Experts of a small language model.
Training: a variant of Muon for the experts, 546M tokens, 4499 steps.
Below are experts of layer 5 (counted from 0) of a mixture-of-experts language model. Rows are named router (the router's row for the expert), down (a neuron's output weights, with its number) and show model dimensions 0-223. Each number is 500 + 40 x the weight over its row's rms, rounded and kept within 0 to 999. Numbers have three digits each.
Before each expert's rows: a language model's description of what the expert responds to. This comes from a sample of Wikipedia text that the model never trained on.

# expert 2
What it handles: Inner pieces of longer English words after a short opening piece, e.g. fr-ag-ment, enc-omp-assed, l-ob-bying, j-uris-prudence.
router:479475489447521562447517491471586440498432544474529555539528537513556523473582527495488487456511525456504479499504477455495528581468504503461513453425505587449518488476494489586509488460514532511494533549550431555476553459518523508507441566526601517543539511472438494471501566550496474458461414528493482535471508524503528513504412469496499452537550556536459430470508460559528504544496540530481594536468454455486471525514544520534539458582547528514574557500523521487421447508423488532490553522486556467492495537524550476435554507502522426415495550505469511529517440577530581549516591472477551472482509511489499496484515530537516507540502438497492564500475491489485562493443
down0:534491460460468521543545483491515513467506497526528499496499442486544502571527480479602450536463631517532541513503502464435507540506568491501523410449498464471531478440596535528557476574488503530536505519499539582420522508483478493570490459496540451448462451526438522488512513525465550446473472436414563452525470529606542486577517561518528465508477485489476496459559515477496553619481468567542504490520467419532525503483487499486516541527525460526544509463497500545528463452428455482567477515494515476541587497495490495439529507513524595410466544503449466575536522496534496476396511500543481503503481503493490503535474516496498505487472497531550472461492517441461447512502
down1:488446483535490529467508551473454532486488488439456462422451417447488450557451523422499506491534545497522470502544480488455485483426522507487463478492497438482556495513436473488563504556419449549453499507499447510489472438489513432493536429455452496468495522496516501423565429493452486509576547509427473534497522470464498498435563456521510484464554490503516439543463507399440449467452493568526492476465491535428512458528474519479556502522491517469485386539562510505487564510474480502500470498536525501530538573491502494489504523404557439524468479502468495447458503473497487540450479495489548549518520460458501577538539462456480427440523483512470491429426448526492405494581

# expert 20
What it handles: Short syllable pieces inside personal and foreign names, often right after a first capital, such as Si-u, Ag-u-irre, Nik-ol-ić.
router:557552415411476453497481511479550522459550469497519524444553501475548530517551515501522466505479583542517472462549537441555434550482562479526456539473528528474469465534487545509533443448484457449425584518527478474421449607480592485531577464529456465528530528519452508496432465564522501457496486510423476543491460544493476490517492455512501444499517540559428540479430522533522510576513478480440474485472482533511516494490578536517436498567508460448560505521524494537494451428511506500475493537429483501447539565498467524396526536451502493511492534577529554551476473462553438540516565513489468475516506470488505479509484484562545481471441475485455474509468496467536414507513
down0:553450487457417564518540477515544491541524521489479521469527564468526437499564507567460484510508476480512513503432491493486462496481483505493525489544526541480514415522506501535508499526502503564487462449475494540533521570521536491518553488482513459397455423505556472536542483524455510499597438576522536499534482541572483484530506503478519453531473520501486459488497563470458505463473583575443487516536454494542456509491556603475549516520499538520597530517459501554464426554538489563530491431563414516434511420493587573557528456508532491468521473454512521492421527489481526502576503494534509487427523510453445494451556478494555472428432545558475539530493506442517478517534
down1:466518508434489430503480503523511462492525560424480504421517496473501439509476466522526509483462481461529452584459505482487472471480468502540519554570524432554456453479526534520512432453488470577546584431491498522502496533492439514502492556506532610432470487432529513523478560481487511467516516488484438519484497509467465544521459583561468488532512408519473445533481519504501489539517518529477479481505520483489475485550478487498529464562455555497486478457450477384474506513448463545501484508442559513491407556415553526508534492519542500554509530446478534509521606514576534528500532468513526573482457484507461446441548490529546584521461524506389518556485525551449535430478

# expert 29
What it handles: Second pieces of names and acronyms right after a capital initial, e.g. W-ag-ner, W-ilm-a, T-as-mania, C-S-RS.
router:422533425488458501473509523444499510463565509510510545517499422533487485454546527590448486498552565465485454534498501472486553547513505518428581539479472518420530425476476484548483438477448454420518528533496423472518482529467496447545528501515424448491488461509507436478482495480483502473479563446575511483537448453454462543528519461527468551488519452560479504472526546561480542533436460495524469504543466430494452458502501507556586498557461505487481448470501492554510583514452458458469520542483540479549559568414505448453490525481443514540459494451529489473530508551517489491462493452588550433482536476523433428458525531490529510581551527468473534523482505594515491499459
down0:485446470557493495505462493517421505505449582555451501466533415469443528517514526532542499471482527509513539510492462562546500490491492515492477495531490446537482542495463491510565506485490422489514533510499552569516381523490546543522517525500532550442500444566526472468568490479486555539575522537511547544505522496548511518500482620457495502491471508579576469427480560488467484408479520474556464482515506574514472464536462540540563549499525490547552490541528462481492548533490441524438578500497537481532466484556525500557555465484520475534466513484476476522432580523504562533481580454570550515420515415500569468489480477453449504447440510550470462524498542452583499483515
down1:496520460566461469494461471554501438438476428470506490511420574457478518518450553494513524528504514479414499412444531501481524472389470512471476507512522504434533456456486542417530429482593493475476505485464528510432562507531504509522469468480554546545554527509496527511526486457476551544458499477555463485515492549531530545486521499496453588594465568569452504476502492462487510482527476568475546426526577465539496475505492605520472436514532488550511468567420448511516478484543467489553437456559475479536562529530492501480470497508510492453503488469541581498491509522452502489514433451453464453490542530571496539470482534522464507537544502399499478496517553460447448513558

# expert 7
What it handles: Closing parentheses and quotation marks ending asides, titles and lifespans, as in (born 1956), song titles, (singer).
router:566464554531512465474517528415492520455539489534492553549506503534457447514468544525427439483458491542554541472484478520492485464522496415479500517515568487555469560538503520435493418491536534473480557531487533505553484552451500463538539551443516454531505444508521496461524500522531517546502459553539540524449467498510478554478544531499476519568462469439532509507577440430478507527496540529427472511479514611492472570435539477474501566507449478563458474507434450500563410455518587543493499495496484477509444556477510523518472457542450515553555457497503435487462490447530523486551438488562466504578495538496458530512540559594468470456510477542477525510500411494462422559519
down1:568455559477490495475471573541398538561493458537513455551563463504447474562494499515507494481461586530516425611501511573515550467547480465494447465476495552518466566563536494472504525488449522521551544491472546478518522494485533443538467499510511471531456429466557518526476559583517436442493558507471502488498556486536457461503454535571522526493549518456469514493471469511506535503571513523503536538490462454527490483408497450545470503438475440508426457535480550468457509439467473567573523501473484462529504600495542581553555523497521516480545412492516523483504433548541499474466546548522513480476554514514527540534533511484535520475424541604479453511486522451521482481515
down2:517490478513463485571468560541466516499505465597441499458501569531482414463466534485482563509504529477477464428531511462480546532462452487547479490540429533502531461508447558548497531486506496421488543527504493483502523569496523453484523496443534504491619464486446433488543521487531564427548498521463532515483469538551491486489463515488551486475528475523533500486493486518492535598567494482584457574543542463472465440514440478488540529552511510552520423470572547499536525460533527486451529491525569539535513454369543469529535548494457539526479455484497596474517537504432514579502520542546515546421488519481550518486489485521523427454464442510540452475479474490556495432470

# expert 3
What it handles: Given names and word pieces inside personal or place names, such as William, Robert, Fred-er-icton, Cl-ary, Jam-ie, plus middle initials.
router:481487480464539441435531449485456508527569491509562476454499464518463562533518493543543485537498479460465484398466501532480438508441498527426544555513534630536389457548482459548509491519504476510545559543531502440491507539446476523476589579521405527508498446501562446501485508440536490421490462468511493468525490471503479496477514477489457503521496502515437523541457541554465539481406452439504552517433508506517518443494492582513568503469452480525451447505527548508524516534502414456497498520500450497504496563520490500475465465495571571554453563453429504454463472565515504511538464477494551482406490517527482478454472479432515452558481528494490530523462541475493554459479
down0:421546559507513460527517483402454497530463582463480465486472430506509528513504586495516480496473531490537492412474502535531508495453521494503473512484602440436500522577536527489501452576514524539458551439539520523536564512527526495451517474502526469514477557515468524601472487584436519529505509578456450513547488463496498484567451515490502513493528557568411485559488579484487466484500492418520490524548495491578546484499507542477476517540540513525436548565563495507500498527556450533463493431510544548522479555530496503512464555514495486478570466537497428495563439496501544486494465424551507479554471583521475565524575532531478529561484453512550444550484479531459475539471
down1:447571524425466507508517456554594514524477457512466479491451532494519448516520456541467506517482472564489539463460573482474473493502439466489511426531480542542476472523448421550575454506496511439526484484486536517558489449534533569471528500526512482503551527470503472475480542514497458556468498472485594476509474623495509500524464481472496500484590480472484517524485511426437547539560427492455472508538524523483428518505519516534539556510400506490450515387523483395528531497459465539567558527487512555489498509503535538481489502463463569534475448561537493519499458395517511476539496551461481503540575511468484482515540552539501590409528483442521534440484496528498482553507

# expert 27
What it handles: Opening pieces of longer words, often prefixes or stems after a or an, such as in-ten-se, clos-ure, un, inter, pre-em-pt.
router:482499483509475455515518488556558496488468561444524520499524474486563543501483511536554556483468463577494441494527485510552491508557464538518480504562454508455478582522570503487438455425547535527506593459489547549512522460526522512487491554508548446544420517460427497523498559553561441507470471527447516521565493569536593460545528454539493504510488484574500456533510439573497450491494537543535552571476489518500469508511514505475485409486512532408537566485511537520515485500477505522505512497567486560508498551460478551476470496539467580531508561533501539575472514500561543540476578458480547481459533494442509523476486443546505507532496467395465572473451553552514587459459
down0:511455437501555580480504580494465521497489475512497538515521515521464496505486498415482481518500471472515533500472539490493443464566486493490525518511421480404558425454496524558498569550485510500574511510530509488511604525520464559558535494559535491507505513529517460480509540496397487543516439553501465543665391517565520498464524519480422545473489486516495571474543484546500477503571605525495530464485480455526510517462456480514485497435496559509497515481489523474480524446468546521497491478470480503533497461547461537550482536522457416510516444486530547495495532454409507553528492457501501489488468510517557531549523552501429457532502561535464539404434478457529438483527
down1:578478512479576462504494507493473546400552499459544419518509464485571500494506449498515492538473501513460468553498460480479469491465466498534555541529502461509607475594499482487534574479566511484493487511524464516458514475467520532463489526500468500475530475428478509489463565510531519541441501498519574490382532528485478499430533469493398522503522495532488446640538453545471460459425454435520548504478535541497542426451442560454496495514520471542450434456519551509446502503518504442564518445507506483509455490552444444521498514511496542535480467517497547455515522515562515518502426559488591499589505491496533508528493431502553450453521549500522479505525510525578456541517

# expert 1
What it handles: Opening parentheses, dashes and slashes in infobox and list lines, plus the first bytes of non-Latin scripts and IPA, e.g. (CEST), /ˈeɪ, 1912.
router:580549553426518523421588492408475544461540521426450472491490418505516509470492504483516436526519536483509549526480502505500519443499471472514531430542469473486554524481510475534540462528470434520498506442428510540508450539471503528506537505450434549522477499553513470494488519484550552493533496456513525487548479592505544515462478499574521531533503558435565541517552438424494483539520572507504477523498530509526528565474525461502487441466429426535492514501500411522550445450532544513471481556482488457458481553432469495538449505555496562539446569499504495524447501486485490506462494462509468567509475475491464430493511505540495471419553461403593521429485561497520519596506
down3:515434474514452536475580449508510522403486540484554520499522437483484474522466531477526468450501519521510444521529533499472510503458532509460408456519503557501413514560528489494480536452558558533435401482530490473493550587477545435578533464516475525506520528522485464516484481503503425483441622537541528517508487500521470499523461484492494492543477536490524362545534491577437555504429542504484527517515451468480507512481466436525493521489519482477473520519510512528465464571530509427493493560520521593585506496527562515483533525529443489508529510530523497423462489432462507486474471528522500492498442459499531562410522374458499515528523430503519519430523535514531511444483
down4:510495538495477475463507494470506523439469379457501540517513521450448557548493508562438574463514412507584504516517540452528470610516503477551479469491474462537512461477544468518481524491523428523515497539504463509508506566521486385565515423478534500512550495506480547502393523504495508474531447493525422491425501518534533489506457493496425478483467524492592506548553511612513485484487531562466426503487483463527426492513517508548507515481566519594462579493519421525469508517512516521501501496592475495545430520452491488579414434489507524576475535452489510443444504562537484489481511492443476464512504492510458494486479499422518527472538479513498509530422494509475530474499

# expert 30
What it handles: Root pieces of verbs and compounds after a prefix or first syllable, e.g. self-pro-claim-ed, withd-rew, algor-ith-m, Soft-wood.
router:480493517416468509467550529528494447496399425511559531480449456419478549522553547521508547543608562440474550447518515439501503511474556538548473508531500415449550480436541559535491482475536505493505500512464521442468474503523492478460468485510576452545522461504486498490473476516483427504519497430545494506538464421534498519469505532482483441502530478449463446512586531533521507505551465515490473422518527472506522514497417517488557479576520569430521526480527508457500528497488468541527509501446566466546517486498505585532482473473584472539522429499482448504548469441476570486487535458419515519460450463527530493466461476519552474572497499544491580519500509586493593443464
down1:472464452553462501553490517486516559526500420520442460484468526554493477563534538483554522556538447514488489565545528557399477415468441485559442498506471536549530503442461465446484468463549560515508524431556462492474557571463520469544505476495470473513406563522526456496503557443508505463501500388465571483414614486518528539470490585482466443483518468448491531472451489421528509459470422529492456515525435440499504456469480436521462476515447518520546468532508465478488554489528492534499473488520526507479505436495549513509525500520495475475481570455470460518515500512496474479477529455513483541560486467520551514530479517522513407525440489424456481556487509447497535433574
down2:529521501520494510601519393455475472403487467584468538481444482544533475569438486469503542488515514449461545487533512500531531582478514487493450406497590518520467537631540482458527550550461531449501569445483482479563469531458514461565456464471421518481459563488491514481456498439453466503556458493531435486417516479391462508488481535502465545542447445500490514549484437428534524548506549535508481525506498483537522510467521521485440526516508463476472537469410488492487496512504490559424471526493488508443494477415515552577534492498474545513432514490513531481484493500505487521462450490525447488559488446494448504499460457459477531556496574543503457530516469452477515501487

# expert 24
What it handles: Commas, of, pipes and opening brackets after a name or title, such as Zimmer of National Geographic, Canberra, ACT, Adipapam (.
router:502489488547457477572504493491401519467492420493486512453461500577477449542450432522443483524435559509564539451474541506477530534542483512508538500481444483527541516462426423534552461496518530438498497511528485490498448542435440556547595489466432548465476512522562478489531413456481517537546519521518505524482454518514453527486578520506491427437516500501507501571507437467550554533490409503488453451497559528514523545469475489538535546496450501518500497495490536455538532462576432511453497477482540504465480518557466441520481419534489552487564451603496429501520519472491437483495430464492545538587486498467504477534523534459524493552500491499460449467450503477423439548551
down0:485484488490441440523464579518467562531473498466491425471538558469482489488584523460496460481469439546491469530450542471514491525459493569559558490470446545415506536441487484421498439433450521475546486527496454503540381452454498512512547522412571532516488467500511486439560538519561452510497470492554468486470529488508528462467463477520474540568448526533541541507478545466472429443433546524520491456485547502520497498488469472487544439509473526452467485504501502454515502473525459430485595513504439509527541520511478554572471495495532494506488500467493546432487459423459581547422473487532487559442527535589433502533447483547482468511528526544467532511574439502513498431473
down1:500493554471532491449521518504534497536559421481433495462463496490503479411384523457483513511492523502486540503495574529536481471477497440473479417523564566439425514486458523487530522446532530471512480501446450539438572494537460511493517503557498498485479515414587466573483464470428543506406459429452570482497435458519582525437593479484510512514455532530450525473466483512551534511529484494480529458537513477399524513480444455529497551508536555507485550485557528525457511496476509511478471432572483434556508433530541482498548488498484422508477501485533495485452506510485551483505472428564435452470546467451499477533489505487486453537448502471488455544563436533555509454511

# expert 10
What it handles: Single letters or short pieces inside foreign names (S-a-ada, P-ia-ve), invisible characters in coordinates, and dashes or cells in tables.
router:540519475499497466441536544453550598423580513474508489536545521438547438528501524557477521477510545455486525542511459500520493556550470516434462509482519521557472511534467528578509406465457500459487535488550518566514487523492551571493491484495432496499456491478506494433480545499480562475447556533524491517483502594518469457533544460551491492472490510471501502478439548545438553498545484472565524457465456540484458545498438524439477485539480421423490495544477467539474547505420439462523484505457484544537555468466463461465457511485441521507455571546503458438470461509552475550476592490530573463485468511428464419493477478508561544541543462513476530560473469475490391534497
down0:550492479547567478529493560577480584510511436445556547440533519470505532546452493457527506452563458514486548567513484485532496477427482462498449506531436613519474506447473535479566505542456515509454496526499527512513496534399492472493540441489523502494503533508496523459539552582470475498494489491565581517528452550511505541508432506487540540497505549498472485531488480468466480512439449566523548473500540451439482449537553471538499409478468435605457538504490482534483571541521516493519484495483426520484470460465605522580515445542454471558537471531485468494509478523493477440486520451501555486402491517570476484560511415500489475499493476499454558458464494530524428544465
down1:478438602485537407436561509470518515549503521593504465492489452546456567494496419482485528463511538463490481520494476542470492475530434534569580459549523450502488461444458544494470501541475482487501536503525476539495561462545580529539566457535520477482589526473472442478507525523457469568473478478573455530472547467434410514509449473544540480468446489537483498514521573467497514467506494428520510458465501487581511501467481434469475534546426551462509513446462487503548500522532479432462506513559477502460511526543492525545469424539540459555502605554483526473554514531436502490425450508487474487525400507540525489533506460476498565520479454515422514455536500468521542502468

# expert 16
What it handles: Degree, minute and second signs in map coordinates, table pipes, and decimal points and digits in tables of figures.
router:477529503503540475512445527437435522383525473540508502528472483587498465452486500466437490525486532415504468526478516505438478465575493525530490541569497420565475487512480439470492561560508508506526479547493526517474447572501465499550592480481476520497566448528553446492475434462481494540498523459508525501498470512516477465530530514552442426444557546472509458580522505424467461517476498481508455448512520517502571512440538556543550564479532448497464471506541526553513456499506473496504447453468454420443483547520468467497456427569482569437571547528503528521469493494543398522552460465469444508572463477466478502480530496504480476396515511514468511545521500435533452555469
down0:508459536468500461449508418493497514516487531516504522512493474534537522474520497482519402545498479493526469490537514505478468543546524564548424523514528425513520512447454433515501482490514504538541472496499469538525514520523498474459532468396484431536450486439503507510474493485457468578511589486505444511505490410492407518531515484487443442563477516474515549531523439547471514585450460491486634487516565553418496496455512486574573507520498506509493467489495518526482560491424492558515508486420510500491507544499461376501476534460468445570553546512474536485481514516551498497506448452518421551477417511514496488461515501462476571526481567512412566508481587493439461481503
down1:440481461551512450421456438451597556513510488485543456460512479517498508511489556544505488488565509476447475494494494496508492547456428512469495581547494476400540468507529449526576470515512526576457470570515495496469441557483456461499518495564485483442442557415447507557493502515526481487517557535536519460396518529456463516560504545459527535530559485539551478466489494480484564416427520503542546456392507480553472504547492461565415527472486497521488520500419466500466454493477518488505478525481471553414518476487491521454527447552471441460537495483454461468520481508461447514528448559486505509400471506521497494524516517460491513523490536548472457499568429457570474532533

# expert 14
What it handles: Later pieces of Spanish, Italian or French-looking names and words after Car/Bar-type starts, e.g. Bar-co, Buen-os, Alber-to, Bar-o-que.
router:400505450448505519494459502472525482503489506524550502475466475459503512467454489517503472525499481492428474414468467436520466463425505515425582496502507565429447480499467487572428558568488528430511510510562519454531501514492523490519539498489464537504574575443508517503574463486458458473448485459514459512524492554511496468528552562458515494514489505473446460451531531507545531548479476461487458536452547506448441564523550521453489534506454477578571483512534560472415493457489451511562505577468549404508545498541461435444462492532459508566543532496420477505537495458483567529517540523470511495538460528457471504510436526547495484511517546529430484464429498447512557437406
down0:555462481546489503528555438464479583520483532459517483537477531521437436495464481478534496492490509573474530500521473488469476501563469481503559477476563497529479471511444463480481545499475464476533537448469519487537530521534512480510607499519452530583412421547504438557540524441499511517557541484526434460485484487528524559465481546508484523499476467462463605505561533510468475498483517554584473415475406464537555525419513572439482506472482579528458415528454508461501513493460564536436553470451469520449502479503498497514469503460463550497405542553508502546533534530454403508512472522492422505526474471501523515570493502500483549546547486493430527511547495483440512592510
down1:605425504506462517476510476481453494555514493538528462481502535500539545538536504450496427455567504522557404485575467483420502477514555492426477511580518529445489489536563498477504469487521496501481469479419521545534504521538502444515495473493541472441487485499405500526404466498494474453490524508501476483456467475441425437553470484477484515476503497541531443547472486565552462508580520612517624518489497463554507511509541520531489376480423557535482442513549469493521531559480563510453492480541479469443453482474483512504563533541452504542491506479480560448499533490529439519450479510501506542473499501444503540544501531523430530530399479497490529495486535548446526511523

# expert 36
What it handles: Letter pieces right after an initial capital B, G or H in names and compound words, such as B-re-akers, B-ro-ckport, G-reen-stone.
router:490506503462467555533510496496543438474582452557496559536475546440551465531475470530506549484573530532442499484540528518476537513497519429530569506505508561511484438509468426514497525496462438442542559491520490499541532590497513464535516463521392547507526514523489504490503510410505509504442522486559503454544453535525436543479528492413464595494553490401469537496541540582492478530464487455522515430491549534489469497480517556498537519532445446491476437490514505574472511482480469472509444550489518425485542485449453437483445461472505539476461509484521528533527581414455422496535456483558531525446498491466484471454505495551527553538551451538520441518393461472519469477534
down0:476479578542518454488438496516455510453449532552407478502471518520500520580460525504451491537496494552417510520484522462532493420425440514541518546520516453525482484514505544583494508550550433497483521451509449511432472543439436483453532468487500510454444461461516458566413509514523512463496447500537473499480560414458559442517443508530502491490418445511479453486529469483438522468602521407437471490535494487478626429452478585515487489566504492519465456471513462497473504515500474437448490463458530483437457567583548460529487550502551491539475530479456495462495455489466480463547533515456534564490471527521506549470500517484555575470510523491556483493492490471495524498502
down1:592461633563431472492508501512532552517436414504495473567486537503526501533496549442549458439436503444529450422552451518468485527544489432500511472557448492546512460513420471495532436490529477570578520495528528497454513514501527572504491532478556489509500482442557457467496404446548481574455470477542495530454499519460543444496541504425461575499477472487515455510476444461526486508503586499543453488483482481512462500422479492483496492570485458530520448492533480448493513465567486530463431471552415528509535506520540456551515503458408463447515523519521456524467519537467501518495533512575514489441491500479463503429487504458553483513575492489458449476472515540461517521526

# expert 9
What it handles: Articles and possessive determiners, mostly "the" and "a", after prepositions such as of, in, to, as in "part of the", "as a teacher".
router:524488502570498530507533524520481531496478488514518477452530506562463479545514441513486573517524447513564545466518502446481525483488550483571526421430497459511563490482460525478469555478470563496467468491441507540518467511481486528511496487436519466444453490493411476511540524548463517451464534499462531519530473543525567532469484455553524519507586515538615424453502435473490499564421508561504512423531460520458553517578483514532521451515506475553421500549444444582532543454513561483458443486460462520522540504558461457577508582513517520498526513460499443504557486467492559391455462492471473484482579467453494441552476517473488465517558543491528515535442474559498457568528
down3:558568472525454460481475515496442505474498469496561506526459514428449519475478530480536496479558508492509456465552526457504467486542540575540480483543450499579438510457529479520541478501548463548434500459499532434510528460498497491450537454509485462517452516573561571561477509445485459479466493446536569461480470480456549483483560484433511440467522493517499464484550533513527579523488422499543614467505403526510545511516557446510479549537451472538512466523534536522484486414445459526540437533501516466521494544499546551514463547458458531503534575457452458489536452494492555494459475507486523501485466611568489496497531560493456509380537479525558512461397514453551480492507
down4:516456473477496478558507491499479542476570517548426564513566436495474502488521475451541532483529469497471449510450477466447515490557508457460456549532460488495430508520522539527528459500425453548480546507486393482528504565522449558415505429481391493517501455568542514474501519519584415497522483498489561532472446502483515426537535550480459542489446518543560496508529563466542417449466529534475574523476489463561485515450565549484568439519452503442515523476428504458509555527529487499476484498502532570558423472586542487463520494429557540454507501557468483503479528508456492547527502521501412500462535512499514544480540472561506561544505476499526503461529561465497500462559

# expert 22
What it handles: Word-final pieces of foreign place and proper names and their demonyms, e.g. -it, -or in East Timorese, Guatemal-an, Hondur-as, Caliph-ate.
router:560509471539456477509476440554516514528514535515540531486481557490508570541506579463545439535491580509416489463526476496546511479475471563454509485542527505528417478500486522461567531498442475527515578517553498460459477525514455521523473523524485537512516500451481482553485429516482517421511501558491447554416467555556458438408574517458492532515447449486405495468507544531585512517441449512543438472524543472528544524476555529446459473533465478552487486503473457475435567508550480498493481478474531581474488580580547547468494504499483495519484432507427556594544536514525464519521545487462524491453492494484448500451537526534582495438431497500476469485476521518534512462579
down0:531470466532515497520530493455552463486533467448523520601496475480504486478544502523533469495447490496534504410498496537517534497508564476502436436457500508480589514528554506521552450458449490545441576487536565508547544460499598445544462498459535495506499509518501478423498421564455532526571518531492425517428531467541557465577505497531485471515551592475504492448532469499529438448526436471526482507521528367430496445487516421495559477516440465468489486479463573454528563534518522535486493512512600552532582461452522498467485496479448490463519493528569493475509554556533487575466520473502510534514494536490475505526435515514544448559479492518498454511462463509458554514450
down1:501506404503536479498497479567493516536470590470506569523490481525455463563520465539437515435561538514526491504494475540482546470500495467562573486507444461544526452563476474435433550526488546550474493480536486523525521475465591499478472494464538552462586529549483486566525495498513525461510445462524500506512425536497544478519574572482500502521426474548502469524433521503593484484498438531531488395502507526540507527519530471495482495461550475551475519522548567535466476551382470501544468495500492533519491475551556552417551538461475506511450427454531537463484570398523535492556492508519492475521497436435545536505527499491494506537529526438513501490468473411540592492488

# expert 21
What it handles: Single letters and short pieces inside non-English personal and place names, often accented, e.g. Ale-j-andro, Pří-b-ram, Rah-man, frança-ise.
router:516464502485516488525438490543538464473494526560526525468478506478527562583463532504495443544500535480434459390490477487467482438469488550431468497542518576527443459524503526503500501528457512485469539435526497495492500575457524477537560416485382475495451573516517472498486377523485451478481553423525538510509466449441518471483476443499517532433478528447459460499517523453491567517519526471551506529503562463513475474486473554498465488506461445444485503548506470471492437574464490463496437514457487603468486457534490513429442455459458548485461462461507560536520527530551432547464468514462595491488423606489544479518508485545514478478527510521482473534430540513531511543477
down0:500497431549522518487496511482508544525570518554537510540555489524540505437544488416558492459494434529454534536501489425576444490507537478486498526476468478442488475534545482538508479510471561487455471537522515581468526547501555498509495523485504515542413498478552482513508477562434547515523557521435473455495549508488539556524503473508539470494546520553477493489572500538602478504523525437504506576434533507528482467500432510459472524522550504480493468482525506492618445520500478492465591551465522475495520512483464465510554458506443461444450483502516593444478517506578483458443430523509495506510636524569577464438524493582493435497500560538476483570462496479431505503542
down1:456510503566497489509537584525473503478519539503532508491532536462563495509539547536508448530511546513448467509483546473536530512463526426440506471519504546405507493480518559427467495423503491522485545506447499417503558450535511513465578469499499478473458525539508483443536557528514492424487533496469421508462434494510506527567511464592517582522511529510531536475565541534461522547493583478446465459478525478456460452519526538556601485484468511522444565442486455465516526518438446517523536496524535560495550499507555564456553476610580506518455516497472520506511557492506476503513469473510574514502553544516490535455368474530510576500432478515465499456433520510549493466465

# expert 15
What it handles: Possessive pronouns and action verbs in biographies and sports careers, such as his, her, their, played, recorded, earned.
router:485496448558482406555565479512474477481425480505483571460510479569523543460559517528523548451506455561545486539425568512516493468497575473488512471510525560490514534494572502477481523504539533469500505546482508487502477511564546556529440550518465563456468504456447516513531553461554460471487460529466544495503559427537504576412468456419525497469538521561575515408517553528499486453488553476475589507565412403504472445466570470520564508491492475491549448499511518444547502543469540534511518503511435530474491536487425478496522551532552471481498497483461526423491484486499579496477501464478491505461523534452598455570478472530453478536482504460534545477467536515452498467505
down0:490508555481403492408530467504486516510437507420531454498443523465465544483466539477513469539525445517512469511420529556492526524508492449491452491498533443473573456490488540493478619462492468522470433539539505462585515508458432444525516489524506519518524528494527492544529540561533482556536515494489520569459474531502538521470431454498484496516505501558523441437465540463493578481541477517454484468495508482456508431519464531525481572495418493503449489650581460496520450523489516508463503470364446503526487469507529496518493547448449498540519496467407531513496428533514556493542500533517453547408497515506517517500551488517554477470550508502432524537486482481456512429462
down1:520473531550542488560549591526504511554543540490511515444531460469499549538519509494473501461510466500528581476546504430493523501479483552440394529457558445468519528428545491593526481498526485476420507485484456504552507498532469519534555465488512478452550517534456509453437489567496551413492452491552413434494403512486461518446551466499517499438493465504517565434473466470464553479505509535488522536452426457474446471481454528498557549601464493540490482517479480497512450497500531502533434474519445524470577455503456464482538560462473536523534553583540524514474451518490474528466423438486564519455462505516523528475538424465460505499551502455471551459536493517485460564447

# expert 18
What it handles: Nouns of time after determiners in narrative prose, especially time, year, years, season, century, as in by this time, next season.
router:477482485521467472521497517478465505514418521517486469553482470479456476414478520507538499532506394567555502563472494451422524467528418448474476547411533554540545554462479581468459576569541545459462457497524478552487484407542509468483489483406500426491462510524518524546469544452507496515519472533487501515473581464466495524537533519442529452471537489480565525466445552506524473465498540483549515591450464469451489537571518451505485527493586513540525547503503534451472592474474535490513500496493441435533540513515562525556526488557511460516528519560470550493505505546503501459514507561447464501551554475558536535454500509488458539505454509475407549565561449534517545525506
down0:484524419548477575479495561518526519481537561552447470437507502496560501517518504466478500475533480504511541467471436450520515489601485517417535513524469568488564514475522528437431520532525447508484505529497478473521546479529463492515509517509530508395472539521454542532510415515403480484396526528448460480506471550441515568547473514546403539542547495463477484574526569546525430450478507534524537532472469451453496484466543529476547512431438510526530475495493453535541506459567500471529491535455387493529498493549456474495452493540482489477471501507505528507493552478572518499482461474480556546516525451586408493455514488449564556489434480519451532476498485511439536425495
down1:510498487491513542499502519522428508445398512539597437533480527547507495493465572485510484471513493494546477475553553450482511545456521443516478527528481589451507481501555470484471467514509546617499548506560549499506483461516441455533502518464519542494485534525503499558470552456451545519522512438476478425541497490593510535546521484510484467561507501511496491462491508467536626563455564540517560491490492458484464525533560468472453526421453504439455437573518474558501527495511567499507564425512493490426506576518529438438549519494561489449535497599525402571501494504464476502507474471460476488489493515547499508537467587493489494542534453559506533498515482561548461509527

# expert 28
What it handles: Digit pieces and dashes within scores, vote counts, date ranges and statistics table cells, such as 1,7-11, 14–3, 535–554.
router:488530462510481453503470531419523517460517473493475480552497531534471509530507501523438529588488486464543461539524555462489424490560495510518466478478536447524568494454420485458570495504524499527513499493427522552469534540523510456519558468425474486439547461556587519480449475434480496515508574440563510512508433458430459619482538561576500461495463495533475470473452494480511529552555519494518472565518501494489530539433474470513510548419501548534518469474521421538505586531467468518534529494493443586531516525546520467547499564529498551443510517519513496478530507446547441438510515478491550466529544490539454514504557564459526491483510507527590483520502436551522434610462
down0:528516520475510501461450460520503444491478603578542507471490468589553431486507551530458507551498540420502473440482482484540467525537485564499426469495417552501489597534484481521482552553477555512472471498517494514529490503512531443517490646533446480496438555483489524475482545492505447554431491520480533589503572479519557562496545558513581457515501468510499517462555487432478514471509416502509500470495547486441443510497455522544506529407577531585448504557494525487485494466475464587480453508426500513548489522451525531458496552592459571501477502491436540508462498501461543563581533463503495484532501519492496464476512471521533451469536513536486506526460517494536489499498
down1:557446486431521455535527571506540502545500439579515566508520531511485458541467558519449452523434524476464521484492527442565517460424456519552465532531584504490479455472446431574419465536489456433483548487494510480411426469560441502455440490432483466537529537525557465501503468501538500470464501438578456560461538503483503533458448548492481465451530522497513531511442492471549530451469456470529501482395462499492498486484508469467516499577465472439455549507490499418481482519509488424488485492469532435478455477455506515501471546517570462575531467487490515576443521515561569529576491486551512528572483502514481416464537543518555535543528444492537521520503513513505479511525

# expert 23
What it handles: Quantifiers and superlatives right after the or a, such as most, other, one, several, first, best.
router:501504487546510490500471508504458467529500559510464539516438509453499530449416522553505520431493417513553527544504485494497484516507491500559521446431458547433543538448579524505446462547549456516473481474458485558460477450549496501428404530496546492484475484544475462433493527563520445581509554554493520541547487444483515491470451524450467538421542550571524542436462483570504437448469491508471528555507418463474468471521549510537502471451539475558491513483488526531559502476485500500465495456524401426472517481533501495583590484542479441507540520489533478419440487480507506454484438483534523496529522489471443596487468465457428484579470480469446537532565474500514487488549
down0:520556454519508510502504489474494482467447474534510552465503499504517486538437521509464476519518565462512459435474538477498488427576550455463585520473458491466529518525496490519554550526565570513455453467496566559552464524468446475486518498488493453523464539600532517404522520446493452490595484534545444524493554530513556507492565541555431515537585497452444483514489457463550537572492513482517536470497489521492459525552511427475560494498509592495504498563494439551469558461557432487513502545494499478486500544526507452396506520485494442465484516365462504555432515435481457523534490447492546440481478491462470554490467505536453559492526421493443518518466507487442508474530
down1:594500434494421469474559479568587465439533513531526456486448496535422496471450543574538546499452465497483476532442473520503504447535496579489547569487550530533470511529538519527487538541534423537514497512518503462426507490539545462527524527520457487563513411527527474536521528486447441539480543558553499564459500586535489474539513547467407557463523487554525452483509476471544460533521438503503550524535486510497557549524552559472537496403457486545484453506471511507480473474503458537548411562437486442548483465560510526503582546502490493544551488510499567510545483520480488496509526542523563490454560534486494430454500508479476493424504550543528475428449532486519481542508